Below are experts of layer 7 (counted from 0) of a mixture-of-experts language model. Rows are named router (the router's row for the expert), up (a neuron's input weights, with its number) and show model dimensions 0-191. Each number is 200 + 40 x the weight over its row's rms, rounded and kept within 0 to 999.
After each expert's rows: a language model's description of what the expert responds to; "gets" lists some tokens that make up at least twice as much of what it gets as of all text. This comes from a sample of Wikipedia text that the model never trained on. Tokens count by the router's weight.

# expert 7
router,195,184,300,261,302,219,159,227,231,224,254,205,181,191,252,182,201,169,249,219,210,228,225,194,130,270,245,201,254,264,193,143,216,189,300,206,233,175,189,240,216,207,124,137,203,172,235,120,119,250,194,292,199,167,190,208,205,209,185,228,183,202,223,141,199,122,77,250,212,163,178,246,203,194,176,260,164,236,157,120,173,234,162,255,219,183,233,207,226,232,239,220,174,252,201,160,261,149,152,209,210,234,193,162,125,156,220,246,225,236,199,158,148,204,227,181,175,181,211,190,226,188,174,190,177,171,198,187,185,131,137,251,216,183,258,219,190,181,150,244,227,192,150,186,214,171,148,226,230,219,200,207,273,166,185,209,260,183,246,192,185,107,152,141,183,182,188,223,174,182,175,128,221,237,251,204,237,194,196,233,200,171,273,207,246,200,237,122,236,270,182,174
up1,214,144,246,193,197,224,175,198,120,130,177,141,204,156,162,216,242,183,233,245,239,173,222,203,147,233,202,219,230,170,234,221,246,177,206,155,138,167,196,226,201,249,194,200,240,180,234,169,142,175,292,128,289,169,184,219,169,105,143,158,147,262,255,143,222,250,214,193,183,204,209,229,189,83,208,187,136,222,211,206,219,118,181,210,155,157,177,175,212,218,168,272,200,201,256,187,253,151,244,223,198,223,256,231,148,199,183,114,186,185,216,169,181,267,171,229,167,243,152,218,250,155,182,180,251,219,203,236,277,236,214,286,161,251,195,241,254,184,181,158,260,221,196,254,156,245,193,242,167,239,136,207,186,130,224,172,198,199,162,244,168,271,198,295,248,218,192,246,227,194,210,210,149,181,152,265,218,171,205,199,212,222,127,201,191,220,231,216,134,207,206,259
Description: Mid-word consonant pieces
gets: "d", "c", "ct", "v", "form", "der"

# expert 40
router,152,217,252,166,240,111,116,219,193,296,212,206,127,178,243,219,219,219,243,276,169,163,167,134,239,293,267,285,252,209,215,187,201,125,220,240,200,213,223,232,258,284,93,147,173,201,186,222,210,219,259,223,197,174,170,221,178,170,160,254,195,152,255,165,230,241,181,142,170,187,114,188,166,120,181,229,197,208,225,177,199,210,186,200,188,260,226,171,155,189,201,201,119,232,209,201,268,240,215,175,100,264,221,243,200,162,316,142,170,187,251,159,228,190,232,233,151,166,164,218,217,205,202,207,150,162,164,210,227,184,128,287,212,232,243,200,195,216,204,247,265,213,205,186,213,186,193,169,224,208,236,235,172,148,199,201,256,235,213,203,204,185,161,154,159,248,270,214,189,193,188,203,205,178,188,193,261,202,206,183,193,126,205,201,226,169,225,156,208,223,206,132
up1,232,159,226,173,153,145,159,220,185,186,232,242,235,166,183,200,214,141,221,208,192,183,216,182,232,190,220,279,136,159,238,212,169,200,197,249,206,196,197,188,175,224,203,253,202,125,174,262,180,170,162,153,181,169,160,216,124,141,270,206,150,208,244,134,201,166,199,153,180,221,147,213,160,210,290,225,229,234,207,207,206,184,225,202,184,231,226,165,154,153,145,212,222,169,258,171,235,246,215,154,246,253,252,153,251,194,202,192,217,165,236,182,208,195,201,258,274,174,163,73,160,263,265,141,156,261,253,144,175,225,277,188,231,138,177,169,237,167,199,287,105,180,204,269,165,193,152,175,219,158,199,189,236,164,158,233,214,261,202,193,179,135,282,234,263,232,278,160,224,202,169,218,179,212,230,197,225,247,194,165,267,200,264,208,176,267,164,191,276,178,235,161
Description: Numbers in scores and dates
gets: "–1", "%", "–0", "00", "–2", "–3"

# expert 4
router,201,184,229,169,152,196,127,195,255,217,231,154,209,170,221,214,197,190,228,193,157,206,141,166,175,227,297,222,185,257,238,187,204,235,215,234,167,130,201,219,181,290,195,177,221,230,89,239,158,219,187,207,221,207,172,261,129,210,209,255,187,232,224,169,155,248,177,162,159,200,157,171,217,203,183,195,222,189,181,176,248,306,147,214,239,152,162,206,226,168,179,176,125,190,229,203,272,184,225,213,226,199,237,257,139,165,199,239,248,228,221,194,195,268,136,77,207,155,216,216,180,220,292,229,167,167,221,161,189,165,158,254,200,193,240,196,198,229,94,264,230,196,176,216,219,228,225,185,223,183,292,215,189,192,191,168,244,232,179,210,215,207,192,165,178,255,290,194,249,148,222,198,235,318,189,212,246,198,199,210,173,176,210,213,227,215,149,186,140,103,99,161
up5,286,207,263,193,162,216,174,267,249,149,186,203,183,289,191,173,258,186,232,276,184,161,295,196,189,237,201,256,193,140,218,206,226,138,199,236,194,179,208,184,244,131,217,238,226,251,189,120,199,214,184,150,231,183,210,186,195,132,100,236,198,207,251,229,247,223,191,143,201,133,206,185,181,252,192,215,194,185,153,241,187,152,195,175,236,140,229,216,170,174,201,189,216,144,237,147,257,154,170,280,223,146,220,222,228,147,204,272,162,205,169,227,233,172,275,201,135,210,179,251,251,256,140,155,175,234,180,169,193,202,254,156,111,193,201,245,195,291,221,217,241,213,202,175,223,161,203,138,185,202,257,213,122,174,208,164,159,151,226,183,257,218,188,195,210,236,266,247,208,199,142,148,211,189,226,215,226,161,72,229,151,258,216,210,210,158,219,228,198,145,225,180
Description: Prepositions after nouns/verbs
gets: " in", " of", " at", " for", " from", " on"

# expert 25
router,196,223,270,233,232,179,170,224,233,222,252,136,138,157,171,167,212,106,267,232,195,135,157,160,165,191,203,190,254,198,280,203,205,253,229,235,162,220,216,309,213,206,158,252,175,246,219,159,190,224,245,255,260,216,159,195,145,179,224,224,197,140,243,170,200,147,185,212,213,185,186,208,210,169,195,243,187,205,194,128,164,216,163,259,247,160,156,282,196,140,207,192,214,200,195,216,200,197,216,153,199,153,166,234,215,112,276,175,201,271,273,153,214,226,233,175,199,153,203,186,267,224,165,159,248,189,206,219,233,159,254,192,129,224,204,181,137,218,127,202,261,213,173,247,192,199,153,228,195,203,260,179,227,164,200,85,251,241,227,204,130,122,162,192,189,218,223,121,227,206,234,180,241,192,242,219,279,208,143,256,230,151,165,205,252,246,218,156,216,153,191,133
up3,175,184,255,185,183,226,220,182,175,276,222,154,279,204,218,245,258,175,232,253,274,208,178,211,175,226,207,145,181,249,232,187,199,180,196,229,235,235,232,185,185,255,172,146,183,241,171,212,189,198,195,244,187,153,220,142,195,205,196,212,233,202,202,219,199,168,187,237,210,143,194,148,239,256,203,228,152,210,176,176,218,213,228,145,224,313,149,259,234,238,196,163,246,202,115,160,82,240,190,298,197,234,192,141,167,187,277,199,195,225,285,257,225,109,157,202,241,172,197,216,207,185,225,109,191,147,226,132,255,223,210,149,208,222,163,206,182,196,259,199,129,230,163,178,101,174,179,166,174,202,207,173,164,222,153,200,167,214,204,139,170,184,224,231,231,202,242,163,157,145,271,127,298,153,224,219,212,172,156,166,223,208,255,187,194,241,186,212,262,149,225,113
Description: Vowel-consonant word endings
gets: "ar", "il", "ul", "ak", "row", "it"

# expert 36
router,133,227,250,247,232,178,161,228,188,255,188,166,161,167,163,226,247,129,240,254,162,151,203,183,198,269,255,228,261,272,195,150,230,136,225,224,209,108,187,192,208,231,169,174,217,214,145,170,220,177,264,229,105,197,231,200,165,211,118,227,208,202,250,134,250,187,235,200,188,156,134,189,275,191,171,195,206,248,147,155,249,215,215,211,246,192,204,205,184,196,235,203,219,175,261,228,243,195,267,187,208,246,252,221,228,167,282,200,95,240,192,178,240,282,222,147,188,110,199,192,231,186,126,154,151,121,183,294,249,237,210,240,236,177,170,171,168,221,216,197,189,226,205,227,164,165,156,233,213,168,177,217,233,193,184,199,217,138,214,230,212,113,177,181,135,216,254,240,225,252,205,144,230,178,209,180,295,235,208,180,255,188,224,200,236,228,183,151,193,126,170,176
up4,225,167,225,184,158,218,213,225,225,237,228,215,203,220,225,197,241,209,206,184,194,182,188,211,214,186,242,244,236,240,206,214,250,178,198,270,197,186,168,242,239,229,172,165,169,165,226,179,236,125,137,152,257,133,276,250,188,150,216,190,193,213,171,150,256,294,212,225,159,144,208,133,203,211,112,208,282,232,147,190,228,242,189,292,199,213,137,163,212,206,204,262,193,200,261,277,192,144,182,250,129,212,175,264,129,175,159,187,160,192,173,205,177,273,223,163,146,232,175,255,141,255,195,160,190,213,213,201,289,179,181,230,180,141,212,156,216,172,186,215,201,209,184,204,162,200,198,226,216,237,191,98,279,160,221,231,198,220,302,185,233,215,256,220,226,202,208,183,130,159,161,223,211,171,120,230,221,47,201,220,116,175,219,203,157,195,231,185,156,193,190,218
Description: Numbers and ordinals
gets: " first", " one", " two", " second", " three", " four"

# expert 29
router,150,203,237,230,243,234,186,188,231,227,223,196,148,181,177,243,254,145,213,168,148,183,174,123,207,276,252,203,201,250,282,182,187,159,301,174,157,165,212,188,208,193,162,157,208,291,153,182,112,232,237,218,201,192,244,232,188,201,195,237,230,170,247,125,271,143,178,110,140,174,232,248,207,194,184,210,212,205,183,201,209,239,153,283,268,213,179,221,189,179,208,234,191,169,208,224,196,128,231,246,202,197,228,161,195,165,154,196,236,194,282,112,160,179,216,199,221,157,137,117,225,215,265,143,232,119,168,224,279,171,136,238,195,201,303,140,193,239,206,184,218,121,167,231,215,196,190,191,163,207,270,175,168,236,241,189,206,210,182,211,163,197,208,189,151,232,186,165,260,167,286,218,214,257,231,216,275,152,210,218,193,141,173,207,248,178,175,163,196,225,147,195
up0,191,139,230,177,209,170,154,171,224,164,244,183,205,196,166,244,215,207,222,167,135,247,145,234,196,178,243,207,240,186,230,145,132,189,215,238,168,207,242,172,175,252,152,264,308,152,260,182,192,248,211,164,122,236,190,258,170,164,180,222,230,231,169,146,224,159,127,208,221,206,218,195,223,259,177,184,178,191,231,109,123,168,267,157,228,196,227,140,213,170,231,210,178,163,204,110,214,118,164,271,202,181,243,210,186,202,234,212,189,258,210,200,209,210,224,223,150,196,230,148,218,239,215,268,113,224,191,165,132,305,180,190,297,204,166,321,225,230,186,196,146,233,216,205,158,219,116,170,226,245,172,148,213,248,263,167,203,201,220,169,164,231,195,175,185,176,177,135,198,231,235,201,194,226,135,185,197,194,193,175,263,209,254,204,153,151,169,241,236,150,201,266
Description: Linking prepositions
gets: " with", " by", " of", " to", " has", "ing"

# expert 0
router,154,229,251,241,281,157,186,254,235,228,204,177,79,189,164,221,257,146,251,284,168,230,178,191,168,226,214,229,250,230,247,144,191,199,219,238,147,144,142,182,216,208,185,187,274,235,210,204,197,298,175,244,216,133,165,248,196,268,178,237,155,160,208,175,189,200,219,144,131,214,150,267,229,160,184,238,260,199,161,165,220,234,184,267,195,151,209,197,231,188,199,179,159,170,235,202,237,201,235,207,164,222,279,128,195,169,261,236,112,169,238,204,219,226,218,197,176,98,161,162,252,204,150,178,134,177,183,192,231,187,149,253,163,247,254,163,175,235,187,213,234,214,140,215,238,173,149,197,255,220,241,205,197,174,165,192,258,235,139,242,223,133,174,223,156,238,239,225,226,166,182,170,206,224,212,220,265,205,158,189,269,174,216,135,292,205,184,178,188,185,155,140
up2,245,208,109,237,186,176,227,245,171,241,210,148,131,217,170,206,173,244,166,194,207,123,174,182,197,255,212,225,170,254,176,213,101,113,144,180,190,189,257,245,255,272,154,246,263,213,174,200,155,208,171,290,194,202,142,243,236,239,180,268,269,100,271,171,231,173,112,303,192,167,195,166,130,217,217,143,175,196,237,185,252,254,188,203,180,176,212,183,193,239,254,177,208,132,183,230,187,185,267,290,170,212,178,203,178,156,206,284,170,267,153,173,222,253,126,170,194,219,221,221,190,194,199,201,152,234,172,233,227,217,172,248,105,191,247,176,219,207,139,210,231,179,201,234,139,221,215,236,179,144,214,133,199,207,202,204,234,155,195,192,179,239,179,200,200,192,259,236,230,255,180,187,287,198,231,168,189,215,171,241,172,233,244,146,223,222,194,164,187,193,201,200
Description: Word endings before punctuation
gets: ")", "\"", "ed", "se", "ity", "),"

# expert 35
router,264,185,208,240,265,164,212,275,206,265,174,137,197,197,276,247,211,127,219,261,117,169,158,138,146,198,199,151,231,214,202,233,226,140,227,206,191,175,217,215,197,164,156,218,175,205,175,188,132,272,170,234,147,219,195,221,174,243,200,280,188,119,235,204,226,221,166,161,150,174,180,221,222,169,198,247,267,179,188,186,264,212,229,206,150,180,155,209,153,183,187,236,156,213,215,209,239,167,193,228,243,178,223,210,220,214,240,236,138,203,182,196,186,275,232,199,154,136,211,190,213,280,174,179,167,236,229,225,179,151,216,265,221,203,295,262,148,236,182,204,215,169,90,158,251,115,175,188,239,186,206,235,223,159,133,203,270,199,187,217,184,180,152,151,172,275,297,235,251,268,162,129,270,253,204,188,219,201,202,222,196,165,133,190,210,187,188,192,171,178,175,108
up1,209,229,143,262,170,227,200,203,149,306,144,211,222,236,207,180,169,236,235,213,197,196,185,104,201,117,254,183,238,204,206,208,176,287,232,221,246,125,227,228,121,183,151,246,196,117,250,134,170,176,170,228,188,228,199,159,121,168,207,222,181,205,220,184,215,191,188,198,200,173,212,235,235,227,243,206,203,215,186,138,140,237,196,212,183,303,194,143,239,167,218,211,220,224,268,203,123,137,172,173,268,208,209,240,190,194,213,238,194,253,232,142,225,192,176,107,286,155,210,220,121,195,176,219,159,196,162,269,226,177,244,211,249,239,207,197,194,192,223,172,190,116,157,158,158,206,244,175,206,222,187,234,216,145,144,194,225,219,257,222,158,235,154,182,222,242,147,162,277,158,232,296,182,228,258,232,272,213,187,191,213,256,256,237,173,120,225,173,187,210,210,227
Description: Tables, codes and coordinates
gets: " ", "N", " N", "°", "′", ":"

# expert 39
router,159,217,243,171,221,150,231,183,248,213,234,179,205,145,155,294,201,139,259,155,189,195,130,223,171,177,250,211,186,233,244,207,149,150,194,234,168,241,176,185,250,269,170,223,151,255,223,219,125,173,248,219,197,216,233,230,193,240,231,220,107,165,227,201,219,189,167,171,181,191,142,222,243,169,121,311,257,208,151,157,241,245,176,171,304,273,213,176,147,160,184,161,218,187,198,183,230,207,247,233,140,159,215,247,183,117,249,285,169,157,200,197,232,296,196,137,239,131,195,168,211,196,214,237,156,267,177,201,215,183,186,219,159,209,245,147,212,268,266,160,207,173,200,158,242,142,215,184,272,213,180,208,200,143,199,186,228,236,191,227,218,211,168,198,136,297,170,209,241,201,217,212,204,230,158,208,248,181,229,220,226,142,199,206,225,226,180,178,197,95,163,184
up3,230,147,185,205,140,255,101,120,195,152,192,160,206,234,156,214,161,175,231,153,260,192,202,183,162,205,232,137,251,251,283,190,199,214,278,197,205,203,136,163,192,202,158,166,205,149,293,273,194,198,190,189,168,169,223,161,210,185,194,205,157,170,209,238,210,207,184,191,160,147,241,192,179,189,132,193,154,184,237,169,224,207,148,234,168,232,228,198,246,204,220,224,234,155,197,192,166,275,204,237,193,208,178,262,259,165,179,213,214,97,212,221,138,194,139,219,114,232,215,230,304,162,232,243,183,265,177,209,245,162,248,245,216,252,216,236,221,262,202,159,169,134,177,155,214,244,268,186,204,203,211,245,154,221,141,119,169,210,200,159,227,223,250,273,193,216,183,246,159,244,132,178,270,324,166,182,240,185,218,172,190,228,228,220,212,268,158,161,203,162,190,194
Description: Greek-derived word pieces
gets: "op", "ph", "hy", "rop", " met", "hop"

# expert 11
router,81,227,227,178,220,144,165,231,217,256,229,171,150,141,189,167,248,138,237,199,188,251,183,154,198,216,232,196,229,256,254,195,241,146,155,277,196,172,209,155,204,232,192,219,174,287,251,179,191,244,161,231,243,227,136,230,228,268,220,220,186,134,184,174,224,221,189,186,206,188,151,184,187,195,187,180,164,200,129,138,228,227,164,226,157,183,224,260,185,219,134,299,186,180,216,196,159,150,176,209,259,181,263,157,125,205,277,246,215,204,236,184,244,204,159,162,161,157,207,138,172,212,225,193,225,174,205,252,187,145,155,222,130,222,181,193,230,264,237,242,230,144,194,262,223,243,258,231,281,220,185,166,164,231,187,122,254,236,196,336,196,136,159,195,140,196,232,186,200,166,247,188,291,171,194,191,202,221,188,212,170,195,156,169,212,257,158,138,223,187,200,208
up1,186,136,209,139,192,174,212,251,244,127,267,196,190,225,213,240,176,134,172,196,229,222,201,198,242,152,150,209,239,224,211,229,223,231,221,245,206,215,184,218,172,160,168,276,178,163,168,211,254,186,266,165,237,193,226,209,191,164,196,178,168,146,152,208,211,208,259,157,255,171,240,243,208,235,242,143,194,222,151,172,273,260,152,254,220,212,209,198,120,157,161,267,249,187,286,224,118,122,189,179,204,210,247,144,171,205,161,187,185,90,167,179,239,217,193,163,216,152,233,161,213,246,197,216,218,201,156,226,192,193,211,125,249,144,125,241,178,222,173,218,216,249,173,191,159,141,226,247,154,157,261,179,223,246,149,200,178,258,292,202,259,215,220,220,197,176,197,328,196,232,242,197,190,171,226,151,252,208,124,186,219,180,273,124,204,202,259,184,241,167,256,225
Description: Latinate word stems
gets: "at", "act", "ct", "amp", " name", " Act"

# expert 57
router,171,245,310,228,262,156,169,236,178,311,217,181,129,182,165,220,231,161,223,212,161,173,174,164,214,248,203,240,237,174,217,153,149,154,215,255,159,178,255,185,264,226,142,262,236,208,171,194,180,259,222,218,149,201,157,217,184,209,231,251,159,161,210,187,181,218,235,95,235,218,163,296,204,185,203,186,250,217,168,174,252,242,193,221,202,297,251,188,196,184,190,199,167,204,235,159,263,217,264,173,180,262,256,198,241,146,221,252,155,209,275,203,251,210,191,196,176,160,219,151,241,212,155,187,160,150,163,259,184,183,204,206,231,238,248,199,205,196,154,257,216,204,167,220,175,170,153,202,255,167,210,233,188,171,168,154,263,222,180,192,245,148,165,121,183,253,280,162,206,151,215,167,191,209,238,230,261,156,136,159,213,136,243,198,188,157,198,171,204,154,144,86
up1,142,224,260,242,167,165,170,239,226,208,162,167,247,269,172,203,154,174,245,242,167,199,218,179,199,168,178,262,233,211,248,186,215,159,177,200,260,174,242,249,228,179,125,194,121,250,207,240,166,230,192,219,185,217,204,218,209,175,175,211,179,204,285,175,259,280,184,242,215,163,170,278,166,221,156,179,239,274,153,263,196,240,275,114,198,335,197,164,132,170,163,153,91,147,160,196,185,175,230,229,239,190,202,190,174,222,169,199,199,251,202,186,201,137,212,149,219,205,217,147,261,202,188,221,178,176,147,217,248,205,235,152,188,268,246,135,211,181,237,193,229,178,169,207,69,216,124,159,220,198,200,224,227,201,153,176,230,183,165,242,186,261,276,187,209,215,190,215,179,177,204,158,196,223,239,267,227,227,161,174,300,182,191,151,270,226,187,179,174,195,181,207
Description: Digits in names and codes
gets: " 2", "1", " 1", "2", " 3", "3"

# expert 27
router,121,318,210,259,138,178,179,269,158,215,254,209,166,170,225,269,240,119,261,220,164,170,150,159,220,162,236,191,181,247,287,177,184,169,265,231,156,172,243,247,260,207,126,178,138,232,198,163,245,256,224,280,154,153,153,226,131,251,173,272,198,112,172,205,164,255,157,182,219,222,166,230,143,172,233,262,237,249,171,178,197,187,176,224,183,250,187,218,207,179,182,174,139,255,213,223,218,185,161,180,182,192,186,251,183,139,192,200,209,188,193,239,220,194,194,240,201,203,219,161,228,235,215,121,188,179,233,192,203,188,151,255,230,189,251,155,221,275,230,260,271,176,168,174,132,201,241,173,242,213,188,173,280,166,194,114,254,247,101,223,184,190,183,181,190,222,214,206,227,207,261,150,235,221,195,226,198,173,209,161,192,220,152,149,201,225,177,122,210,187,185,196
up2,238,178,108,240,165,196,245,201,213,251,184,235,211,224,285,307,247,211,249,244,192,214,225,194,270,212,235,248,182,235,166,246,209,214,163,216,205,183,244,202,227,181,226,176,198,264,215,219,100,167,219,175,251,190,96,232,209,220,175,166,196,182,154,238,238,193,176,204,205,204,244,185,154,193,216,183,178,242,150,165,246,226,266,303,206,235,191,237,184,196,271,175,165,184,166,235,179,164,176,182,194,206,170,247,133,191,243,96,167,174,175,233,193,173,118,248,247,218,96,226,215,282,193,251,120,156,187,203,203,157,155,143,254,156,169,184,227,275,189,249,201,222,232,203,202,193,255,266,181,215,124,162,185,161,137,198,247,176,188,181,186,206,198,243,157,167,259,177,215,169,153,205,238,169,178,132,169,193,225,157,169,158,133,167,176,289,236,182,193,226,177,188
Description: Mid-word letter clusters
gets: "ad", "d", "tt", "w", "nd", "id"

# expert 9
router,136,212,269,200,110,185,146,195,222,251,204,224,190,135,240,263,256,148,278,231,182,152,139,212,175,219,261,244,225,231,243,209,130,180,227,222,273,117,206,130,225,229,203,159,238,288,152,232,143,184,129,199,170,243,177,324,119,172,224,233,178,223,217,203,231,192,168,214,134,174,163,190,213,146,194,255,228,167,172,211,187,206,127,246,227,162,184,222,240,181,180,205,146,218,190,245,255,214,247,179,172,236,192,200,177,193,206,192,137,193,202,164,196,206,137,155,220,136,163,159,199,200,221,264,165,164,178,256,250,159,225,183,173,245,225,135,181,243,171,242,275,155,184,224,175,245,211,194,246,183,172,190,224,213,225,199,207,205,146,221,206,163,195,195,126,185,247,216,268,209,176,222,179,270,219,213,255,201,232,246,214,121,270,238,211,240,113,156,197,151,155,216
up1,154,231,201,229,201,137,165,247,236,259,200,123,289,90,272,177,140,172,177,162,248,216,94,222,194,207,252,174,209,228,267,275,209,244,170,175,200,160,273,259,213,206,214,215,246,193,197,204,245,202,203,201,174,167,160,192,173,196,242,250,225,202,219,177,190,237,152,154,202,212,207,235,302,220,260,229,179,184,267,169,141,204,165,172,231,171,217,227,178,192,111,158,274,198,153,205,172,120,159,186,199,158,205,206,214,146,227,286,169,176,201,181,170,155,213,182,197,147,270,211,167,215,203,177,179,220,210,173,235,224,168,159,226,185,162,193,255,235,203,128,242,217,225,199,233,244,245,220,154,235,228,199,239,243,171,174,177,202,271,106,186,178,282,180,188,232,183,164,216,166,217,71,195,187,247,159,135,226,226,177,126,209,218,219,217,196,193,155,211,181,175,274
Description: Of and quantifiers
gets: " of", " all", " between", " both", " some", " many"

# expert 42
router,189,200,255,210,201,163,193,167,186,257,202,128,144,204,289,198,217,195,208,205,197,143,184,155,193,203,205,250,237,233,231,142,226,189,228,244,145,149,247,211,206,266,179,134,212,269,208,197,183,260,198,311,201,157,179,208,188,278,158,291,156,154,211,217,176,242,200,177,210,153,190,254,233,131,161,265,248,130,155,212,213,226,232,207,208,223,164,207,241,116,211,195,113,271,232,175,212,249,208,266,201,203,235,197,190,122,191,275,206,240,194,223,245,187,191,169,128,144,168,183,205,239,219,207,126,175,133,283,221,180,165,240,177,220,282,157,207,237,180,195,247,195,149,200,203,160,182,191,261,141,143,213,200,227,151,136,250,209,193,219,267,162,127,161,219,219,261,199,239,208,224,218,234,201,201,167,226,173,215,200,182,158,191,140,210,184,162,153,159,136,134,134
up2,165,263,235,295,192,163,201,226,179,183,238,213,252,181,215,234,159,190,158,251,182,134,249,180,180,233,256,179,148,207,153,226,73,254,208,278,212,131,186,247,205,227,107,175,226,158,236,276,177,156,274,126,194,204,220,286,199,204,216,170,178,198,163,195,178,170,165,184,224,215,254,178,198,150,129,216,132,246,173,298,104,172,222,182,237,243,176,188,170,208,197,281,173,200,204,252,229,210,195,203,199,226,204,176,270,170,243,181,252,226,160,268,189,170,227,226,217,220,121,144,180,247,200,258,139,210,198,163,196,165,115,253,186,205,174,203,129,237,217,230,160,249,154,194,161,237,208,139,184,227,231,227,235,203,192,223,236,212,184,167,260,199,207,216,196,172,155,171,143,252,202,195,152,209,153,213,260,202,204,249,194,266,238,185,191,266,195,137,171,217,179,184
Description: Spaces and commas
gets: " ", ",", " –", "-", " (", ")."

# expert 6
router,169,216,208,224,191,148,129,232,263,226,276,189,116,214,151,187,267,186,245,264,174,201,200,168,157,230,264,219,239,223,223,195,196,202,208,223,160,235,237,207,227,244,159,214,208,280,204,177,108,240,185,268,179,225,128,280,153,202,211,191,75,210,191,168,204,161,223,192,191,151,164,244,178,195,199,174,181,154,206,118,199,285,221,284,200,204,232,176,227,212,171,196,237,187,220,175,206,172,250,261,175,258,251,263,195,116,208,193,130,221,165,161,205,232,165,167,197,108,133,187,209,137,188,197,209,220,256,213,170,209,168,220,138,275,190,186,188,265,184,300,207,135,195,219,241,196,229,228,252,180,234,214,216,220,196,208,300,226,203,231,213,134,216,148,170,221,230,188,258,179,177,152,232,223,201,190,240,252,162,173,231,176,225,191,259,179,200,168,260,176,135,148
up6,220,177,251,164,178,221,155,222,202,183,209,114,138,244,195,230,212,244,190,218,219,194,218,300,213,267,158,243,212,138,178,217,166,193,151,237,260,195,196,221,192,183,209,239,163,83,201,153,147,227,173,204,201,168,273,214,113,210,222,199,214,205,255,128,185,265,176,175,223,122,194,212,194,94,239,136,174,167,228,190,257,173,205,124,213,108,208,168,145,255,204,159,199,227,201,185,214,253,253,181,172,201,223,213,268,218,274,189,205,215,229,206,205,164,236,242,180,282,255,202,237,268,212,233,203,219,178,213,187,171,121,160,200,167,241,165,168,235,277,194,198,188,170,219,191,160,176,186,191,213,200,209,241,217,171,278,163,211,199,220,116,189,187,133,187,185,175,193,175,194,236,221,264,246,227,158,244,129,160,203,172,214,261,186,247,200,151,243,222,252,326,167
Description: Abstract noun suffixes
gets: "ment", "ation", "ity", "ence", "y", "tion"

# expert 24
router,182,238,257,245,270,222,233,250,244,233,241,190,172,222,185,211,218,123,267,236,217,188,205,173,180,205,250,172,177,244,217,231,201,148,175,217,193,132,212,191,210,235,162,217,254,216,157,136,166,233,170,229,162,150,171,233,225,178,202,297,166,176,225,144,214,180,175,148,247,151,151,261,176,222,179,264,174,200,161,173,224,257,235,233,231,236,210,230,245,159,205,237,99,211,212,180,186,173,212,210,157,161,209,161,182,155,218,227,148,236,180,211,260,177,130,223,192,225,239,184,199,212,123,178,167,185,252,166,236,157,130,220,175,162,245,199,247,226,197,272,240,211,150,176,252,118,187,158,297,228,140,244,213,183,208,200,169,225,197,227,221,176,126,175,164,168,304,100,258,199,222,255,239,174,145,194,197,221,220,211,189,188,166,238,207,245,96,124,293,190,164,173
up0,99,194,214,202,171,191,226,212,204,216,272,202,183,250,251,272,179,227,199,197,221,176,248,210,245,223,222,189,128,180,152,262,190,213,144,230,143,99,255,223,215,209,205,192,171,214,216,271,252,77,228,226,162,158,255,238,228,252,212,212,186,214,193,64,204,233,205,160,238,226,209,207,267,253,197,175,226,205,206,175,206,255,198,169,188,206,211,171,130,202,215,253,231,109,167,140,222,205,233,211,198,213,188,223,227,210,179,237,228,161,218,261,175,114,211,160,186,220,250,143,264,140,238,210,199,181,192,182,159,263,221,180,149,249,193,112,195,214,191,232,227,184,210,205,154,212,200,212,176,172,206,187,186,184,194,114,236,233,173,195,108,251,247,282,201,227,179,195,142,202,209,182,189,277,197,187,127,223,194,231,153,257,157,185,197,270,272,183,207,138,121,193
Description: Capital T and D
gets: " T", " D", "T", "D", "ult", " d"